Experts of a small language model.
Size: 9 layers, width 256, vocabulary 27622, 51.7M parameters.
Experts: 32 experts in each of 7 layers, a sigmoid router.
Training: 246M tokens, 10644 steps.
Below are experts of layer 4 (counted from 0) of a mixture-of-experts language model. Rows are named router (the router's row for the expert), up (a neuron's input weights, with its number) and show model dimensions 128-255. Each number is 500 + 50 x the weight over its row's rms, rounded and kept within 0 to 999. Numbers have three digits each.
Before each expert's rows: a language model's description of what the expert responds to; "mostly gets" lists some tokens that are sent to it at least half of the time. This comes from a sample of Wikipedia text that the model never trained on.

# expert 25
What it handles: Stat and measure symbols. Symbols and separators inside numbers and stats: °, ′, %, colons in times and ratios, decimal points, and pipes in sports tables.
mostly gets: "′", "°", "%", "″N", "″W", "',"
router:457477575486556506516571505490523476482428494486501492546493441488464484497515504523464461443421574491456443567452386451441514570537554546504651481480473530484463535423485499451540513473563512531550452419506514516508508560462506507510529426523451510496562541567457486537476366455546549456446511619533532477490464434494523536566553380558482507529478507559337415576460445439460481519544
up0:562552478484459489417500492413519447464548465526513522463485495506484607472515526410424428514478583530494547505433479515509472488457471479555556582591533547547427539432431585461319428490535435607391499491546549493490523616534542508507598466526530481466517523499507532510490455579506446494538523545505495515463533554510499518657507517551508478533498417395545489375472467427502540495507
up1:471487522497471470476479502436445494585545505404542494451472442454413487458452501385425508650527489449560508447478567470438570546565555489543497554585461487477477544508569551478389486570469522555378444501512494527467514511418471626540551463569443381514555545453554494497461519519439413497528506539473547578496505515495514471555520580501462531584514415484525509524517455503453536462529
up2:472534452470512453535611461507586584563558571491506468553502459462477551475507450496533577502415521432505540441549495521447454565626521468401524451498509523575481602403583524592506546531462475429518427473478505646427497478327489553534499571581448540578512511554480413459477465532486509473384489488508525534485426512562489480503452562508496488456563519525428536508511446514516447505461
up3:502605548587451523599428506362539483491523492447504495439455482437527556437539362406493477452473607507425443565464468354560488435537506544532492549585452550441543550498485550574531439528598413535487405547420475483523528565570599511509558563451552606502528462454433487401589421538551480478489449479459475462536581373493490470509586548471457507489443470469578535501419518579548490552493
up4:505471458534490481476564460487555371562574460518470563510536563530486525490510570420512422475470491583539487458409499491480520604621437587474542534502523536554513485496498445524500493534487466524378459503452426576431539541432486512553574409524540487440552540508526461413522540487482455475500540498453577547331531538486516525556448529512516433534472461482496486485541545432518574514461
up5:471580468597553460487455459419454428485498526472575460417432467427457506441467457441484480566562494517541511484464401455551483510507465448563456500578498492469510546447553556527458471545500559512450398460518486562413507521461536567572559450574428495549581575497625485520498543535560457542517524544510510454444475447464514398542527527489385537560527413478600529487417467448478551472547
up6:577412506500622458505498499522472385525545490404454512490504546479510413502436425517429496529376480518521457552464532499411408516455553528519552578503524468490516544493505516587431399436491612532408569469470469548522538482526574499499561477437572500454559518515453450446524595522575505490499545434483513476461507415521554458465484493568518459470551541518574511390589549438480539465502
up7:475482567451444507455550435474476567482506470490530491507436546448487474498409475426392486547499512418539454507522587400478416594536508497494517490549521510426453519478589444539485478455499573471459517550471373500506519475551517511504560474508573506565617497467571462410464538511550484481498668493560539453536507500523478453428505493407513409476560520468537493476463518551580566447501
up8:486561567578556483454549435359548431527459488420562513459431445445518504467419520499438449528392463402551463514450532499483556532523498504570468548577431525532456551475565521509504518592556572519397477507492449485442546496506587616521540521529500470525568541541595530467499527569482452542483559510501518565487498495495512395567511516453460543530557412473520548504433414497487567510616
up9:468565518548564456509451470414467477553504474509584443465400486474533492453461461493496464531531527398576475522414537441504536548528496507545519537622469440443505549446499546468404475514530487531391475495467498531514517533468543566517570478588503388474578489544595501436433512483467448497467527526506528536512483465505529481542564504495399446543466471485568465439512517438488538475508
up10:444527526459466431531527499539521478512504522507536502546506560496574494470442532460510480461409550472466547495576494562406528612634539574547502449477499535482509569450515574516421471491532493506446499531432525464411514462466472534523480561467583473494517453574496496487452530479416450531476458468505492450453530490472487466629519450429485482431495379465484467506582432519540539497402
up11:446544436450513507516426519374518569564528464544535512500453608473609429479446416529525555598523606512464507475522515504479536470542510568500387448525551438514462533411541503512509428524414546407499591437416402541496581473461582533491514554507485531560509532536535536461478494522570528520413566516549412502578498441523514549561389602522403431460545455507471499468428483534494517492503
up12:521502524591473539508529431548513528511528433490508560447537505575536445536479516495452476559443511445511491580566500448425509577456472478439498462476509477530413497461624429486530555481453516487499537418517481470478470501521455550511535482433557528445616498563498445454529423483527503604498547569526526594435485525486543433549443526535488515534479496481447441475432527565529619614479
up13:460501552537609446389430529573413455469485503484543532505417454529533537528493546582583464488490444503504453477464443512507533619474494513417468556515513418479470491547481532575516590486500583549344598452547457543496574566423474512480528468461424476508515556499516462528545463510484509544445577451466501607537571522526495481511520439576512465522486444500560480522523527396517533495489
up14:487622481483509505529579515518509573505496514556498515460477502488513449426430474438505509505503450511504622446477491501560563440577603458396536554514532506500491583415529440490586462536538495471502489438540549511534462515526439592480496500474474603467501488495497475470504448508573488469554565533541525548459533523503459450484551462442520499533463563521491454564450397534433443431535
up15:420478538472554481466429561453461504478411473498578485434421513451493397368541495446484393505510575528498425597478434520524494560554556539435581529590545489547391506466504585435475516436527501532515558531501536558513473514509542498522527496479455426545477498528526558480621443516548546476507483510460417546475407424527485536545507511497450459575507521545528448560496519485530435495458
up16:524600518524493462491513554446559479558611496472577584459497549533578471388481424494510547509523556453529430469539501560462429555510458476460530550552501511544452502452528484545536443489590517492406549504432489483514598511444631510495469428533535501517510596444529530439572588566579490422479571478491565542449529481514439506406557450509544474428489409619550600497442483475405482438471
up17:495532510554488570497584509503591516522500429509440426524402507549590499493528482456413420522480516418543554540501620445536487533461522434561546448567476485453469503471515555500486534530496517585490507457439441553527462474558461571449576515479537522501490415513487377470407542554418528559519614497515491466469491453480669517510413485437445520429471466548530442438377532559530552422598
up18:565500419458589515447457513450462506506573476542485523475449529551478387473470453466412504536506550491509494554499467510470525461522536472570579502517467506452472567458543509404547440476455498491556435504486557536373530518530498542414500524559440515507514441474529546468484475559545566459526567509493534459431422528552606485502519406527466528489478492500406360602499424475461476571573
up19:463509519531475484529512557605494435488423414462496451478461435486567434505528516510453556457467437530473476494450484441530495512493528571479431477463386578550581512546482446435481510531439515387552524518425471491526488437437478589563605522487539598520499537441478542493495517468516483551538554585533477505492421455461592491535587569533521486563541473377483426530540448555515527497468
up20:479475483392467478544462399484425457514632503513487541503418509516553560514477558452436527503471503528472458401527474424469496582447444527514600451540461516577391519498567433513448563517470404505442472540473434570406430563515497535509585508516465502420529564362568452427520460456466494444530541484592544594457547548506450453542477503464548455487575527495477501470489404510463577551470
up21:418588545525546499539571479467457439535514414432464530404426498508524457467460485475458429543577522453513542507411559447502541486556510573577484558558520526482463485499530512506473498607487569566437549533428559599466553578540487616525549462502486515440601567452532557482464441548537395601444531568504541562481500479484531452546529501525435520504544461516494466497533499439472489449476
up22:581586515519566399456536465478494443493527468462515502480460503470537465516437431529436466527456515456538517510462533462461523537534495489576506527527478493513431563457546486514484481490495591549472518491449465521526648564472492549506582492576444440548605532460590465474467431541497480514468660477491566568452498458494489452468534553575392531491553440493508453528485530491461560492583
up23:516457490508485465522559480559578452413452522379543517522424499452522453474436473553518513490472530441467544475463507516504522450546440432457441515549478458571466499434465506594521411526535508450483534458500432504483503431530449518526457506436468554501531433495519451522592472493577477487463623495458499508523443525479485346562637519463380478501496532375500532616577469514541589500448
up24:487568591534427525465546474485551498439418496538489463448546516565527472469549555435426419475518445429534472499550428473440475458408565577516432500481468411437445517510476445403441553612523537592451430445577497456529493606410469562505600520500527465446525498524502516480470458456524530477492438554518517532401498523462578563464472459518479521459540549398496525566473539478504487569551
up25:519502459531477477456589367408502443504466568465607517485463438550449550477477490507508522457516584520617453463551607592458584518443459480504612464456583491452574547500506540543501460496536456514487474491523554464467487530535513473490450420545470512531534511481529386513457479495513512480523503374375556535486501607586496511457478514540526487498465417484513543487518569475485498516573
up26:471554497523532474423489468449459462549506460390540490410471443552526403442404499478435438580467502397563482471456503505457509521501494523539445559549459468450532552523527540512485501525502531508408520525475519569425517547500526610559571428522445504485556522526588467388497493550546482599454510556491537588487417462503516471552538513484386553552511399486441474502526406575455512471626
up27:458478496433464438550511494503520553448593350488510560516490506526445534477478515444517438574474564511477544516527500474453467491507482571519503578513480478438403631483505404505444447487515422585494480594404578507497466469479524569577512518571591478468517461513469532505538533534504460438502531513553532538445548392537513385544525534502539417585541522433495442495483452417454590386498
up28:532537511587465416570444508515555471448466547483485579443512535552478512482516541503498602453392526485478532514471476449494448467481565491530477525438408395570487490479462424459560562571494492563462440461445562485474525505477500525512472557552523503577600500421490419452501501493591486498522493505517536576570586459475487468527587495508512523483541455427553428513564540412511605469562
up29:467545535574591444444450484462509412567503484482479439442440496532505461440448538457496499596449461400591471491501429549517548562479548573553553631569482442453500492469581552418469505534491577544431533481436491442490507490416501612517578478526488428419552528542573421479511579578582442490452633498439499491478471517486565540489552555520449520541561499462501579479489534528536546467559
up30:460574441428423543511564475494515526535502505417549544467520550533544571530491494506413395480454568447476499542483436505456505468599515583500531489503465465517513614450462447435578539490461479515514553570398546550470473486533462514494528463516372458581468552519571475525558572584411496475509456541452553506526394575545436589552499489442464552482515398474513514555539552492533491544532
up31:480590446539539507506454473453524480531538432566469442518552507412447429475518497459507526605544503547643505506497521538508462473636557466456473507518592448406488459436475535551509501534473630429480506444490459492472488599459496547472552502505444478514484491569522491467472457517417520545518503569435487597519392519494570478552417534503455561462499517544476586552505508552459453628496
up32:453503492479533465448443479497514501587532515548431488479479498548578500501470556584554401517558529522534585404462472419534515446477457476565539574514422544465466461503534509502531494516475545464533418512482419545515505542528449549548445495507417469536616478452560517552497441489460424507552490448486551532442587413626598456505596503447514498411520573513496504531446482416538611555468
up33:531510491577480470519492592515454462480482516573505472460501534517513467543540536462562433507496568572491464493463584447471455556469542506617458516504479464512382505405465567412527417461543587582442410508458480480461523574472535612458506499469479494495516514496480564415474485481540466572477496550518484444423529530492589544502560452522387586482483549494508466435537541437444453581508
up34:520473544548554442425538423456500535469481405509511464515465575579475483485443427424450441469467546490509485534489490517438502529498380490469578479518539468550485485516501666541336475377486467511421515529439511451549474504506542577460586491454561450463520454424510565430445479525563493512430582555516458462511437456483556526489502440563517567484468376518516417346446497565603544468467
up35:490556513581483431443533456498541528577494450458515526467462536516510468460513518538418439550389513514560477513484532335472489532497508509535499484573491425531521535545495559525449507548430586475427486484503519498480500491445570578564542495526440477508655538453588575494526525583477404502481615488476521509514502485468436418610558563526410546526528436496495471458450549486428570477522
up36:550658470477472525473486493467544591538622350522624446520501544531463502533429456534477377557492485411519498491453613520490511594496569490465467448531539432434452481474541552488538501459526469439547509442446507537531511464546516513418539515407524532514548461544485528436445462552572533521485508509455416521490506516552562507495485403452443462539507500468548453442465441559536476543502
up37:520599506446400480506436430395523409500461539459569605445485484525475475397546411515543558490552485499472452502428446513492551476567561533514486559493525469561502539500458527632494400539558533486462500571482414450505535556505575473504468542549494505538490533460482532538533477564551408532451549552456503492516457462489560534559493501502524399560510573472432541448545482473459509460532
up38:462518447445624549498539475454483480526552473464438485493424555548492535505536541479430442551560521534460505484487516572463525542481451454526538512622482517518491502553516432470452484507498517534398518578530455612470506503507559503463555501495559429486536531469470450482489506612528458461440482426518458472508467561499499449525464571557537491516516490489442476493467519430444584536424
up39:530540491539537520470594521466489502533473517492561521418537526556451486500469487560540572558541563416551428559557469491449591491555417528455464591519485479523454522517491515462508489468530519523529428518477594527459544373564554493536418474595480516566563482488497452546557519462480451562555690525395539514531510423521518496462427532464483561616492490505386425479499529474509518548520
up40:549614429597559537489413487431534498476538467538496462489508476489442419487530506473549467454468478525480471580543448449547471509508569565549449520555583572474559460413524512536317475494558503509469449507437511499549550476504530494497542426438498542441511503550492489528476525387511464533541561499555499444468473473456558480558561568441443538444486610448463527411567463543574529580495
up41:473608453505513525524494573506528523526514493482527461506539454530491438542551463482443417485507495484471556572489482525559464560495564496498519672500466514534421473443503554519512514476571521605436524393337552452548507555505462504438434481471489490445518432544430546492525418593510393567356535627525492497428423445474579482538522540494467529468431520508431483508431522498545580553435
up42:519496429551566520459506508510503483468537554548498423556510446513472489504465403579493507482445489565649457544522560578414480525556540512483442549549496385354470523542475593585499579570461524507495552422596483523445509498405536517489512534469577474575504437551508480504412436533440419489488532570416451482548492410615536475513426412546485566476570539520480511440460453449535434560552
up43:507533505532549501482449439452468447576529540494542473483407488492464521479442532503463463618440532466574443503494529440478568483476538486544517537597471462506448542408526504490421479521520529593413465479449574558419633541490502585545554552492488415604528500554545497427485577533562402561472589497487541570491467490515455440499502503524424478554562459450575508523496483500555617529497
up44:510544490475457461463516505524521541521491410498494446423495455454410583438483489533532486516557567439525525510463454480447542455565482519482448584509481582491485531439450511414540459538544503496409548555473551577515453518554549515509463663524476521490530538581578485484531460516634363473531499519459515497425483565543496533537542553526494536590524441451507481533455415436470515492498
up45:579476429475478390549579519534539503487586579485512484489477493545516551539488439529590534456409474462491566430527469473424534457574537522550531490491393519509453567349475508445530472548541471582493538450492429505564483466505420554459515542521459559573556483544516524507397437537580482514537473465508495433477564441495497503456597478400530512519519452466463456604524421480527499509554
up46:442459512497581497447446503487550456528450547480506531499549583520537367517512582454565507471553490505446544507419472510511572500539488512509497483475514461540492521559506589577427455563427572556393595482543482513457510582397592521451435355475508439434529515493496501537492399485573532538474524595507472508603441480537461415481517554539497393517491475573487469501459498513405505499453
up47:416489595442463449403404473422533516626504455533568350485437483498512439473508515498467381489585574473468497477532501446545474399565542598494468406593530496496444464427506459541493535469502506586453438565432506448472507526519577507543494441506589488509485510412512567430501517497550455534516527517572506535480457503453571453501500690480503458537451511481540525525441443545538574444414
up48:540561482530555542480525414510504525486526503490489506438461582451527542476424546511529562515583601473461520535549514528468603518646451524583445593494453563495460554621512533580432517566496503426480642559438558516445463521479552521561455515471456520496554418538661478433472426506435514517445554487483518452480407473554392460480475512462451504488541428540459498528528479516520433534492
up49:443530510594599426476556403474501450561524462480515522380455517437520442477477512487467434591480489482555504496509515486476575503593474568568485568620436528557457561453527599502464520551556573537408524511447479531468533530471502567583526534546536434544595536533588480490483498564522462552490511472462583523461438430543502494574560527522428620549471479463510476512461506543467607543503
up50:547601487515564512463498485483483518523582444552555456466473498399500469499462490486459493539457497460434493521434456448564477478494577470538561505706398473431507523423521639427540511504594460497469486445463541458495528558603535494446561478507489533461564516479519518484418450488524461488469580474523499466526589534546601465479459497436441528527506488496575431467428508543504573545543
up51:530604492584534498525458610517515514419487439456521517435377511532502471519455410535426429482467509438536488515460599514552553460512516478507557478557509397509540465550515608494547458454601483444522549503497540533538473416579542523435486525519467528534503465531451523538512448471528506551536508424513430516584554469480465505492490524460437546408469332484518458459467513637450547459541
up52:440479527562495511502542526431472486544508455415531477438442488466518490541418501461400553634490532484533471493408510468533497559579547555548500500611483480499388565514550545469464457564493571557409536510439423523415556525472475594546557476535476455530592517534548506462491547588462441511420569510457528514477474528491450485532531544395394483560546465484507509533515458551460514537439
up53:501528481527560519503509582510560436487570447480534496475550450569422429454444416519473549556464410417521487427540519531560500553548474501448513564545473434461428492580571576517543523564571512507513435439529453464512566483406476502459451525447528521542556508484510474476554478493643520426535519486426533461577569374445571522426447476391494545593518558496505416508470422485410595492410
up54:438538482537438450518427521449458488498468401531502528471510494515494473517540485509541474443542475387564578506412552517432520564553480513501483526471425496410510637545443563465456421476531490526446508508459486461486587588514444473590556574510494546568541462502520544570533427523483483493520474486416532506528589397503534427438618475430505587540573393448535473514512462403478508491598
up55:451552484468423525467485439420499500590521564482600431426515469412456527433494481383513412529540493548540453526499517564488507566547611587507454549510504543534436528462496450433528503561540482511504531431426481510448582544388566505456499461601507524413527569496519534427533555568457448536478456565522511495462469502561552512535475561494435488487540483533438488560506397507405477545516
up56:462584473554529463497427494448476520531499404477555451450465418505486496459466476577444451627452557477520457459460445427493544493475505517499526515559477478493494518476540568473441419559470646566410506518415454500481526517446491540543507516519456488586570548498571502455455534548522399541428531553512544517445522425500510514569516538526456479479544387480468495518492519503472544526495
up57:520493476514509456563627487567479510497532374526511436520481492526479442554441503540389445511449486527483555502445450492501495559548356550429542432510464507523542512512525543513456543468521487478462512446477497552549452547529534527504463531478444534491528450561488445468495427547467536508503593526524470586480556507464458398589491536442548574539478458504424507478453464582533531476434
up58:411492546506476448500466541416489425580478512497545500375450437535496488415480458453467457574467551515623446490464541458536526526603531488575484492579432388536498526462492495510492463557507496512465476499440438461424517573441505616525502541532443448518568538452526519444519492610511475544473562512437552522505486447498472473566493469509432511493521405511513447461473489461431534461464
up59:562543437606525556506530526525511489532474428529527503482529511524454442532481547483497446512464475488548556515527469481439507520587565645561495496504537479479507539552509445429427516552459534460460478427478506463544576492519575489525502462483587517390536505502501546496471424402526414589516570559459432528468544544506477455553465676412494426531571497449429504517572513485521558610553
up60:511595487399444501550472603438545505432448512532487520490485535554491511519558512405473522472477519478508618530514497430566496492590570475652525517440480464496445553506445576376536486459375597605553482468505489491497474470579467518451457542507444451576529468495575456520381509519549508487409512420471479427549494462517482542553504521495433482539540499379491436533483480539447448471542
up61:451540494511642501523565484501575543560427421449450425520457463482511527585465504503441359570428441469517564584497594539540531529499484491420545499517466488446454511426586589455506541527550448488484423399467554560478477414502496495557465510514507540573579451567511419486487547493509515566441417506545525577517542567477494417470570450559517556486493494421459539516470456497467595521494
up62:489497483481517517422518461426434523526518559458580528538466541450543519555461497515516502455585591530510423499445500400415499553475550584541500473554490478506548502363506475565484521457466517482546349565443437598416548478469518508613448423561451482608523554429477535381477591473506532463503435535512557454419419482540485410516462548497333487595518538519569529524505495495539469508517
up63:513556555554551449458458449477450438478512500473571563436492458524526486438449518467438421569485485453569536520452546480506531519600519524541511495606426397563503560468584550477465510582540513517429527480410430594511574497493545570546578517583469462477611621574585457536481566572471463564500489485466568553470503443483413499553600474484482487542516412459475522496526497528459505525530
up64:459506517528605499474524435513533403486493525527460546459549505521490539554560520561527555499476526535521500454500559557515504515520410521437487563505412528460495559494499452491514521569483500528383505534532455525448499544454460571591439510535566467609500587545499432446498434521495371520467584515438505504483536487517596536558549506470480573482541523499535506484530565441519530439385
up65:495521553589435467494453498470444397561443503458489459432394477535503467526431483487473486534533519453606455517406508448452520468517498511472441473586529488468448587487555541445450469552473577566478483453461451463416564487464510555568505497634428477550583510521543500471517475549503445582425590500446512528475471497522503434578543497483452549534591461458543543484493492464445579476491
up66:540516517587557504488468503482606499453540456616532436513439551508523513420473538550498520495498562476543467515481441467461453515517414524534471521558479400442549541533539549497423532493495588453508411482569530446544464452386499584507466470490527440464515510431482594511453450518483371466554521560461538430357421533538562449408528423466462415524510447542475540495471542505564525472557
up67:515497405436551464527497571439481516479505530507446564526501555473516521504468457552540525557472516570486496474513502539547581512593615511473510501437540522521424505496537457527513462458478525462519545484543564555435506513525567521477457510544446485587525541578552523564447489535558481520485535431500543523428538445631490472534525408539496355535527459507394480532430443394353531507473
up68:522577480425492497415444516459444462582490546513497423395496533408456465534470509461457482601474435547526560560452489538506403508498625541532480501455534396555543520498500500493474454481469600399423542438412378501540542477526530471489506555413537436468519488513550588478480526510495447657488551522480437478536513457490518506528490486522516458417512553503420541485510499442421520542452
up69:576473508667521476580511453528523421494466530571470487498512430529598580484549488430491460526503523454576530536544501481481509454460503564452478456470435479376480567487458591476512361620535483572507484502546549443463499522404490506524514497515482459441533472509535428542438512546492429536475446568489508507508568458495529477479497549435554514527457513423502484528523499427398475543515
up70:523488488583545541460638509511535450590472553546522528443537490498414523490533521501463421520495566530547493393507536476421495520556504602512558505556469553537569517575657414503467535550528486455507494557463561557452456555469555510448494459524488485546519446440471515458403515481472448525497556535500594485333540459559525475489474556459537494480549502491357508538528535488607604547535
up71:505477613546567489436483460433446483560434436465462548489391467549419476457422475399483511514457515503573489513465468510477540547558475487491491592551460539514494503482454560523432482552502529478501523508436490506438624536496540585584556494548548520501617511580574523510474491492550482525491552445443511562482410494576510438511569548477483545555556491486506518477480497530485527507516
up72:390486582520587430494493549430475483442435510419512564464478508498514439443529531539523522484455536377519440473496483481552447513542513473558522534498393442451474517516467599530507483493515632587460544549470501460518502502511507538587444529491369464511566585468518484520579576464583499432418510428522513540573530374527447459452609560484472539508531489505550478516533532502511478476568
up73:414545532564521488470575463398516454512500530460518531379466440459442470484498439418456540539514510504591449495466515451518519527593480501590517520591444498522519588472513580434539424509511548500468434535469534527418507546505494608521551498548528480464611491474595544463446539553552449582428590446514513494451470528551501432463590559491443484555553498477487473458498475560449553583530
up74:459473534431398536495459459486475375435491463478445604453514517567438486401490579477490543450561490541478522520554536527486506636595407529479491479465513498501556637577508454495474526535536453459477529601478516487477531508472538559563560422482493478526533571439463516478515499467552496402561561521464580488419513452536531450466458477532545538495530448479423439495510430474568629437553
up75:549467483492443439514445501522513483563573504435460505464557498482469496453435476447506532513424435543490467521534477541419489601590457562432455605499467548437517524452521440514480549519492446493441566403508479520457504615513536492647549491522482542551557574580464455498586540476463439484490467480383561545411577454557618439454557468477494517486617543472586513509482470469465586520466
up76:524546478558577475517549538472443492434539503540570470446369593440474507475458460502526514486458516551490484472485450514350563460492542534496515542572454481589601505433573474563486512471557493560542450478580561540515478464495542494519527546621558490553514479539475453533482429520444522468431601507428532570483486489591522453607490475480487422557543529522650571522485479497490488456585
up77:493482522529520421472526475419420535525490402516563446388466536447476525438456454416524440592487517524597500508513442501534509482480579486538478488533408464452421556523616563535458510523500514486431479476499458492385574533479468538566589477537532438564645495542501501479514521545519486609449526546552530585484460430559493411499507538523476597622457446492469502539504514594475501506536
up78:479529498567494458456569451481529482538504499496471438470554477496580562551484598519390413548370537477508480498518487503468474515523549598447505560520527451513425508448501517403503548432498458622333577375529605417503570508469518543455590482540494571448510466553488549504555507478476413536491531539531509506430562523461521475520529463522480405528523448531499562462476526443522516500474
up79:416539474462498450424555538503533533563514505548461460399477452416469511537480319472548508561533596505502512500537514456483443475593520462496461536499465575561389552429552509515500427505521468559453487425535554540486468489512484596559472437523546536531555437604595540480437427510602521573535516557476480408463551444547549473514519487504456487495513456543420581585407411493469502513410
up80:395484535460559551577491550535580500455480517485507398454484513417522389482535450414514560549517473479466527527579483422553583594605584503579580474585448465584491619529534471474529470575533533461495453525428418526485514464430540546501532502538539481524502469409542494386418499499567539511399565455486493468537483414534552478522480498572509460543519510498452459506456465548558489484529
up81:542470555508524505453501428438546571558540413526472573568488537536441412506422532572456421524498523485526563489520503406484540500489546460517536574520512407518471510466508551467512455559438577499553523564523370553474556482443533513469486416455506429511525646476484383534436579470478436500474533478427508513553434584487543552434503587474424446530447472536547568509465494476505528594451
up82:536506383464547535481529495526423463491543482488494462496528481435503373543485493558557458480450528505494508586349551496451525440580534528500492482486391328418449557514491540519532453468420535442424564539544411559511497511505572513496491510427511473469548436525531499429484437496516520577425579533493469527404493479546532509526457477513487589564542494416480479474491482482451478586542
up83:527495433567586467564502526470582527479492430574515560415527543503404562461488470540515521455447552430544590433526554420457513491632460472526518561490452483492514520496497525497457486608540535537450436482514502565409514576508511498555467515546478496471574482518519422482506455451573432482524480541463554552517561439504525387487573591396509566522552562426494471524522522500506487521540
up84:574476373524485518492506510435472460493587497481448502486437504495414594518380570518579413464611548509429490517474491475481529533478512476538491515457516569513553465453435567423411424493520550466482513426458572467413667525536578498554506493530482536488566457513496511562438474504471466591523525504504506474361478485613516513515464550541415485407485467530419510504420447420491465621478
up85:412546581507497495586632564452475511490424543526540505457389459543591585528488434404518457550496539530460548527535460492537502499450567489419490505548520448595480433416486502439553502470565455621543517454546610548523471466538572541464469467604390498532518482495439425547544533570422462466454590460523483555450499487466537501570469479480406445533508571523522537631415505468515518482488
up86:528517501509602506568562515513429624512526471537513456537405547456465526482509481470487510530572521450586540602510580506525595473607552528464445429611580520409504524455534488379518527492459484419532432544448515583550511401473527545526500554512517523575479461531561469438375506530460454524492507486512543486398420542501473532496393454458432510516519479520528479452439512531584431515582
up87:514495476456434469433552445557433512430544436548512441492560498495458414456408450516479401517441472569573549544473503471473611501479512525459491555546469390414414551510532466552537541488500496492423547521550415609505473468465552562467513431472558513583534484490514460410448480555543491494496512497516590511480511462577629567473508447537499520584575548428519470499445472430492530526479
up88:499482592532542508475452379515433517504581376411547495501454451519527424571423553448424506538497549438500529548503549509441446602577384498474580455508430424528513492450467489563480493480437545484390565556466452567544527557441502541479607481497516476418621509470563461436532523568450517510437601519532536557506462548568454451457539531517497524420458454484512443477527484513525493369513
up89:377485570494491478548510491509539423596454458424479575507472479533556515489497500512493517524491434458492517477515507473517451558563368480449592511495442540494560527460530500593554446508525443499473397548437566601455535431454506524566597489545479518550617564451482394517518536543392547487466594443508514546512527448562577558436540524565480555509496404479545437487546510569463503402500
up90:597461430488511426503449486552507507523564435533445481501539516525557439528414479513436486505439427509483543465508467523414447565539529518460536533534372494484540495469554452534485486565437544465424521478484469556460525519497504537582595504479476514607501516528510499471463530500492502503443461409518586558465505459525480370416561457456480454474613520529507528478512455514510484574435
up91:517548567535576526397534468436521552485451530481504547567442421567468543575389534520443463439496525524493538569482540588383426503519438554516441446489541506446453548497485505397447513523469553483481527600445571525483447482581505531535538445561492463468543541547554455545421573495509404489474625531416568547386533488522489445482544464459483477491525481483555609508565529498536515413509
up92:441465584446529502357528413521594489471554440492524422529545526451586529535473487446491430543441445494482458547515524539471473571542435600466522606521558476468511505409464469491495439485478456539412545439486498563419556525423476500533572439536370473479523576543583459533499503557469496453428523527439520612476523523577528530581541523550488404498412439465580493453523486560469471477459
up93:565497498569483386466425545421428446477452549527437535484522494572493444491389478521500497497439555540526464462497543439459450527568545559560554489454436377540527557516541594508353475474481523454474534513494450527490545426525567554485483498518537476503613428465492589479484439466533483502398489465496534504481520512574463544497476455486473553484475458506480456525521493529559541464500
up94:482532513528530464463498482458518464571472509408511449458468469509509498464473535536504472575501520473505463522440512430501499595585511561550550480574454478495532522472531493511413535548477606555391427492493430536446624552544470547561548466515467491564570584501576547453475547568500438598453563515492596537511431501515479394522516512542420508517502466454453477513451486502462513502481
up95:425581510576551490469479440401470440504486391391472481491453506471514434489507430502487502565475558518567519514387469451533540510520437506510510589543434490473460511534574537461485452566503566536475517405405487525443544429527516585522611471573499506491592424558530499458539493533475424517403551518472527607501425463530557429546537483523445516555520456469501513539516461419497513476523
up96:474532515548585506534578514429425398462463510538475532522462441484481491476551461571503398500480498555516430518488586472507499472515564549414479495547577509455513467430457580569506433573504484523498451473464469519525521496532642566450486438495414541547494532448422490500472486473620532439527484487485565499417439518444545439547536491594299626488470498532482564452478499442500460487569
up97:473533495577496523471558463519556487437500533549473474494525508548608577517586411514453459488440589541468540466534567425589413552519480534514466515447462451425460576481488520380476501582503500564561536470468549547577463430486532514466486415490442434569512538462485499492518482555549455472496488487433581445487579453525564528452575374437434546451433461491591490455497547499582516653484
up98:499548517463422459462525509431484547570514371539483459487434476469410545476462500550444525508589527453590513490412504472448466483549490539510477488525606586480513582467434594367535507478498544506433542498462447486578508516602482558576529499507501509525527548585584628534461485462529458445463546424529498503434534532506482537446544535522491512521447413512559556488407454427486541499606
up99:498516425468521502468465459423500527488532487478455529484424490527439533480359476510571487486524462534481400536385443549525584498532472461472514542586488509499573570521616537560514537437418509399475472562461484568532476492434401528490500540580454507482545490506511520463495468582532404531419634627479488533548476474535550424554520421494481444542584499525426539488514502500512573483466
up100:514584408502433509485586494421480543535467493536537410464523590428428489379491406450476597553495527448606472548520450512552535539580573608522436520531561532508533518549520558519475545438461594505496455517498495480521471455346507522596455562434563459468514525550514541353431571487583444575536434538501478413477465494419507406512432513514453446490546525460505455437475516504554493530410
up101:513520504534482449454481432403471511515538457421473575441473519508463475482509451479487497504503507427530466500435496501415473545545434502561496508560436447530507530537565563516461528649546572489431454524461404510452555501400502595656500495576429524558573474518564464514553499578458489552429526473456484493466463509467488426486596516475433538582519506488506467439452466525436610516506
up102:439562542572476516401494515443418453501460438459514459431458423487487498515479523464486479527551477447661461523486466453535511527557519525509537518591445401478454560472524542479378445503536465514497491392439531540408548512527477589547525492503474474504611516508513473444482510495435446552467564571455537556452513439613491412530494507430444584582546475465459520483505552495460533522549
up103:529523528539439451440523441453417449572517445453523481432438446437432531446409458465465398592460507426583530509477483480501585525566496570561498493501486491506486560522526536473448449532486515461428521565451447487448533491413469581547526468538461481494623510450594550432524542548524451521446485537459522510468473452511494492546532566523417566547525462485501503477471478456405569545479
up104:606462468476488489372453415498456499588574435471456531537501485510546488536430540443464453495453521491512479495545465479430485473541500513543567603501437511450480587438459469436443423581435573597413544464448447460400613618493497510490559444500499438476539498569500585524431536530473528523538481429383488522408454561470467486534554469532453551474545437535464483525488471483459470499478
up105:400574579496533447593543506445551584597408442550442537432501583386462541480559552484442500665432532522472581471545515425507517565552520487503489480569471455555444469493583434478481504514579540489508473408504515464503475497494441514532509520453507548497557504569494440418478512459482434562528464502501462481495562538539576521510535465482508521472555549425425544562514537477577500492508
up106:441520411531478524593552503406584489582598517486424529488567517520426452473435451488503476468509522503528438501558524559553494559579527670430496508421534568484534530489545511486531432557503536467500412438415611522435499447474498551474511558474517540486570461490440571433519418469609482475478611480435496495451499427570507415445543599517529559434521534552375504596505415538467506577482